Experts of a small language model: 11 layers, 288 quick GELU neurons an expert.
Below are experts of layer 7 (counted from 0) of a mixture-of-experts language model. Rows are named router (the router's row for the expert) and show model dimensions 0-223. Each number is 200 + 20 x the weight over its row's rms, rounded and kept within 0 to 999.
After each expert's rows: "gets" lists some tokens that make up at least twice as much of what it gets as of all text. This comes from a sample of Wikipedia text that the model never trained on. Tokens count by the router's weight.

# expert 29
router,190,230,234,215,242,226,184,190,171,233,183,199,192,204,197,220,225,215,195,194,211,247,211,218,211,175,195,184,210,196,184,204,227,191,193,229,228,192,165,173,195,187,222,209,189,196,198,205,200,238,209,171,203,209,202,191,185,197,179,164,209,210,169,219,199,204,180,236,204,182,205,195,200,177,181,206,212,208,215,215,208,174,223,172,251,209,196,179,209,252,204,215,237,199,203,193,222,198,200,212,221,218,200,200,186,205,218,198,198,226,182,214,223,174,233,204,203,195,231,184,194,179,185,200,184,203,213,239,185,234,183,166,200,182,188,155,211,186,196,167,207,190,188,234,206,175,225,205,228,228,202,207,208,206,210,206,161,175,157,183,199,195,196,213,215,201,209,170,214,209,207,160,172,201,223,220,176,208,190,200,172,204,167,220,194,218,182,210,219,247,188,203,176,162,188,164,179,213,166,233,221,214,201,228,159,182,184,200,169,202,195,176,206,207,204,176,224,201,214,215,197,228,185,236
gets: " of", " for", " in", " by", " from", " to"

# expert 13
router,172,210,222,229,169,187,161,194,192,224,204,217,237,249,204,188,210,219,210,203,192,208,189,214,205,203,217,222,205,215,204,214,200,196,206,216,215,168,190,201,203,194,225,222,201,207,195,200,212,212,193,197,140,211,199,175,192,187,236,204,205,209,185,235,205,177,209,199,225,214,193,199,220,195,196,215,247,211,210,195,197,172,236,180,202,208,200,175,165,192,167,231,194,217,227,191,200,226,260,185,210,180,209,194,185,204,193,203,157,204,207,183,207,232,262,188,215,208,195,193,212,211,199,157,188,176,180,225,209,225,198,185,228,183,217,189,176,200,173,218,180,186,209,210,232,192,184,235,209,203,205,207,188,186,211,195,186,205,161,175,179,182,203,222,218,185,208,207,205,222,209,211,171,213,208,191,197,207,172,199,205,227,198,180,159,208,170,204,195,238,220,225,167,211,177,176,211,196,177,204,238,219,175,214,201,182,198,182,144,195,151,175,200,233,172,191,201,168,209,174,196,220,195,190
gets: " ", "-", " c"

# expert 1
router,206,216,223,206,238,237,165,198,232,207,190,183,190,221,220,173,219,185,203,235,190,186,191,177,195,192,197,212,216,221,183,230,194,223,228,228,220,198,174,185,186,168,216,208,189,186,196,186,203,176,240,150,209,213,186,176,188,185,182,207,190,225,174,265,202,210,174,215,219,196,185,231,226,184,188,215,197,214,244,207,221,196,224,178,189,205,188,216,186,223,180,200,210,229,171,219,195,222,214,199,216,197,218,198,225,151,214,172,199,204,214,177,204,224,223,169,196,222,199,206,198,213,169,195,166,209,191,195,209,208,204,187,213,201,190,187,191,217,181,183,231,212,239,215,192,182,220,220,202,237,181,255,211,201,219,221,180,174,180,189,241,226,199,219,209,211,208,202,200,209,203,187,204,201,211,238,231,200,182,199,166,183,200,217,209,192,160,209,210,191,226,208,173,145,164,213,215,207,203,180,207,207,200,246,202,209,189,203,216,204,213,173,187,239,170,206,215,207,218,205,185,203,202,194
gets: " that", ",", " which", " who", " but", " and"

# expert 60
router,177,185,231,227,229,242,195,190,203,197,223,163,221,240,205,212,246,189,206,241,215,204,178,222,192,174,202,250,207,170,182,197,219,228,197,239,193,204,191,202,219,197,179,212,193,197,149,213,197,216,213,222,196,195,200,210,222,173,225,198,210,234,188,221,231,199,193,206,216,165,199,199,214,213,177,218,236,206,220,187,205,203,213,188,208,220,224,188,210,218,203,202,200,222,196,210,201,207,204,217,224,161,223,188,228,172,184,201,191,202,200,183,186,179,204,217,218,215,220,182,206,195,184,180,174,197,193,200,187,186,183,175,187,204,196,199,184,195,140,201,215,174,207,217,202,193,156,192,219,222,214,217,180,231,217,212,191,181,197,174,207,187,206,198,203,177,200,195,226,207,190,167,183,217,231,213,260,223,208,219,181,215,189,249,194,208,199,226,213,198,231,204,188,217,228,170,199,225,198,223,199,239,143,209,186,176,167,201,194,228,194,190,218,203,187,212,213,175,231,211,168,197,171,197
gets: " was", "==", " is", " were", "===", " he"

# expert 42
router,170,201,232,178,246,211,180,179,223,199,174,201,218,215,222,194,211,216,186,228,196,201,197,189,220,197,232,193,200,229,201,203,204,217,251,202,236,204,192,196,217,229,223,205,205,201,194,230,197,226,234,208,175,186,227,196,196,167,186,175,238,212,200,208,220,220,192,173,234,190,178,245,200,197,176,223,217,226,214,210,177,174,210,206,238,223,235,194,181,181,186,210,187,224,194,208,198,213,198,221,212,153,224,212,193,171,235,209,205,184,225,170,222,217,232,187,221,232,216,231,212,233,197,187,212,188,175,190,209,210,178,211,201,159,189,197,182,206,188,178,176,197,227,226,230,206,210,198,226,196,189,183,185,231,213,198,178,220,197,157,192,197,206,234,251,190,184,199,215,185,211,185,211,221,158,200,178,204,171,173,193,229,221,215,185,204,195,213,215,207,192,196,209,227,161,157,216,189,209,191,179,224,198,184,188,193,182,189,204,212,176,202,189,199,209,166,215,202,239,207,196,225,193,218
gets: "t", "th", " South", " North", " West", " High"

# expert 22
router,190,228,176,206,210,198,155,175,208,217,181,179,204,220,215,186,223,218,201,214,174,191,186,212,186,206,177,199,192,217,201,216,186,199,226,199,227,170,162,186,181,202,201,172,186,225,203,190,191,187,202,205,202,214,231,224,224,182,182,184,209,261,205,194,185,182,183,222,212,220,212,202,200,189,214,171,200,200,213,207,215,176,217,219,198,204,213,190,195,199,170,229,224,201,226,211,174,180,203,157,186,209,230,175,251,217,233,185,175,182,199,203,218,196,209,167,223,161,217,191,201,204,220,195,205,212,213,214,178,238,206,209,208,197,172,185,180,200,204,184,224,195,211,187,203,184,212,201,189,205,201,201,230,221,195,253,179,194,170,193,227,184,190,226,213,217,194,210,214,204,196,169,218,207,214,206,227,209,182,209,175,229,186,221,175,224,224,201,203,242,241,232,198,184,190,141,194,211,195,174,198,187,168,201,204,172,200,170,239,194,204,201,229,275,189,169,205,206,218,211,173,224,199,196
gets: "o", "or", "on", "1", " Mon", " Man"

# expert 61
router,216,194,234,201,202,242,177,197,202,191,197,208,230,200,212,193,201,211,209,203,212,188,187,196,211,166,211,214,195,200,180,213,199,237,227,190,209,204,193,171,182,191,201,221,179,220,168,217,205,207,202,212,157,230,195,199,185,193,215,177,226,198,205,213,222,222,161,209,214,213,181,201,190,213,170,210,217,195,223,213,235,182,229,157,176,226,223,175,174,227,224,207,200,231,220,219,180,224,218,199,203,169,207,217,204,190,205,157,180,212,205,191,255,223,225,188,219,192,217,205,206,195,197,148,181,227,166,223,161,250,198,174,202,157,194,187,196,233,182,196,227,170,191,205,201,217,216,235,200,216,178,211,217,211,208,204,183,212,184,154,217,201,202,200,223,186,191,150,202,196,201,200,192,198,241,182,180,207,176,213,188,229,205,202,188,211,178,237,207,217,188,202,162,173,200,208,219,225,178,192,184,240,176,205,169,200,195,176,196,189,161,187,219,236,177,200,190,182,205,203,210,199,203,192
gets: "\n", " (", " \"", " [", " “", "—"

# expert 32
router,188,235,219,198,217,221,199,205,208,194,160,223,206,212,230,198,223,164,231,184,177,202,226,220,194,191,207,218,183,204,154,228,228,217,218,232,245,162,197,203,216,194,176,202,185,210,186,203,213,214,205,191,231,178,196,167,187,187,207,190,189,223,199,220,219,191,190,221,222,162,167,210,205,199,165,199,208,205,201,187,211,203,199,194,222,204,216,214,237,192,186,213,196,198,187,193,156,227,213,192,164,166,211,186,177,180,233,202,160,205,197,198,239,204,233,158,212,190,190,206,199,222,187,200,187,197,219,213,147,231,205,202,192,164,208,207,213,233,195,201,217,183,193,214,235,208,221,179,213,226,216,186,197,234,201,230,191,195,163,204,177,193,218,193,235,191,179,167,224,209,227,208,210,240,177,229,238,203,186,215,210,190,176,184,162,198,213,234,192,214,229,206,182,196,181,171,207,214,185,212,213,219,168,188,180,177,198,197,187,190,196,168,207,240,163,185,197,188,194,197,209,193,205,199
gets: ".", "\n", "==", ").", " ==", "==="

# expert 6
router,198,258,223,200,213,239,193,193,162,201,171,188,187,190,212,229,218,215,183,201,192,183,228,202,204,167,221,212,199,188,200,203,223,215,214,219,192,142,180,178,194,217,200,208,196,207,170,222,180,217,193,211,207,230,224,176,186,223,184,184,189,198,177,229,225,184,173,192,208,167,164,216,240,203,179,196,255,193,197,238,208,193,240,155,196,187,205,213,218,195,181,239,200,188,206,207,186,210,226,156,196,195,206,164,215,199,207,166,161,203,204,213,195,215,249,218,192,223,207,211,183,204,218,221,174,195,194,204,174,220,204,163,200,176,203,200,215,198,181,192,240,204,211,201,175,205,193,199,235,189,178,192,202,216,217,200,194,187,175,205,191,176,218,207,188,204,212,156,210,170,210,190,187,259,212,197,225,203,199,207,207,188,198,204,211,240,206,223,211,194,180,204,208,223,197,188,197,226,214,224,210,186,200,238,188,189,216,198,204,229,169,166,207,199,178,206,217,194,225,237,176,198,217,190
gets: ":", "2", "3", "4", "0", " of"

# expert 10
router,200,247,193,201,193,177,178,181,193,244,197,201,211,191,224,168,198,196,212,200,208,197,222,199,195,144,193,222,214,181,172,181,255,182,183,197,239,197,173,178,202,187,199,212,207,193,206,187,180,196,228,194,214,218,177,207,192,187,211,167,184,225,220,210,208,193,182,216,223,194,199,231,220,226,169,241,214,204,224,214,177,179,214,211,206,228,186,194,178,220,188,191,222,232,214,210,209,202,226,186,197,194,221,174,222,193,208,186,151,229,187,211,209,228,183,162,193,181,193,216,222,199,194,208,201,232,182,214,175,195,216,209,203,169,227,181,197,213,200,187,179,185,226,257,203,230,188,190,238,237,185,226,222,183,207,212,189,182,201,163,158,204,208,209,241,208,227,204,210,178,196,172,184,264,223,187,207,217,198,197,188,200,200,190,205,208,194,219,208,197,214,216,186,189,209,205,234,208,195,211,194,206,177,212,204,200,202,165,178,203,188,186,235,227,168,220,216,180,219,230,165,212,189,222
gets: "el", " Al", " as", " including", " El", " than"

# expert 18
router,204,203,210,196,201,210,206,215,194,215,188,225,234,206,221,217,219,215,198,214,193,185,194,170,189,181,185,211,197,197,238,197,194,185,219,196,213,183,170,206,188,187,233,166,198,211,198,236,183,197,212,214,197,184,198,174,214,199,211,211,194,257,199,209,211,186,187,166,198,190,210,206,227,185,164,191,197,197,195,208,225,204,204,222,203,255,227,149,150,217,184,222,257,215,193,224,203,205,207,173,229,206,187,184,199,220,199,199,160,211,214,227,227,170,185,160,193,198,178,201,194,183,202,157,172,207,172,181,183,205,191,210,221,192,204,169,213,207,189,217,212,205,217,207,204,185,246,246,211,205,180,185,200,213,219,192,193,195,192,169,180,184,219,210,254,177,180,219,209,191,229,189,189,214,202,180,199,190,229,215,218,211,183,210,177,208,207,206,223,206,200,183,198,208,169,209,221,226,170,204,194,217,193,230,178,197,187,235,155,199,193,164,223,245,203,220,226,175,220,243,188,194,178,205
gets: " New", "'", "/", "-", "ter", "x"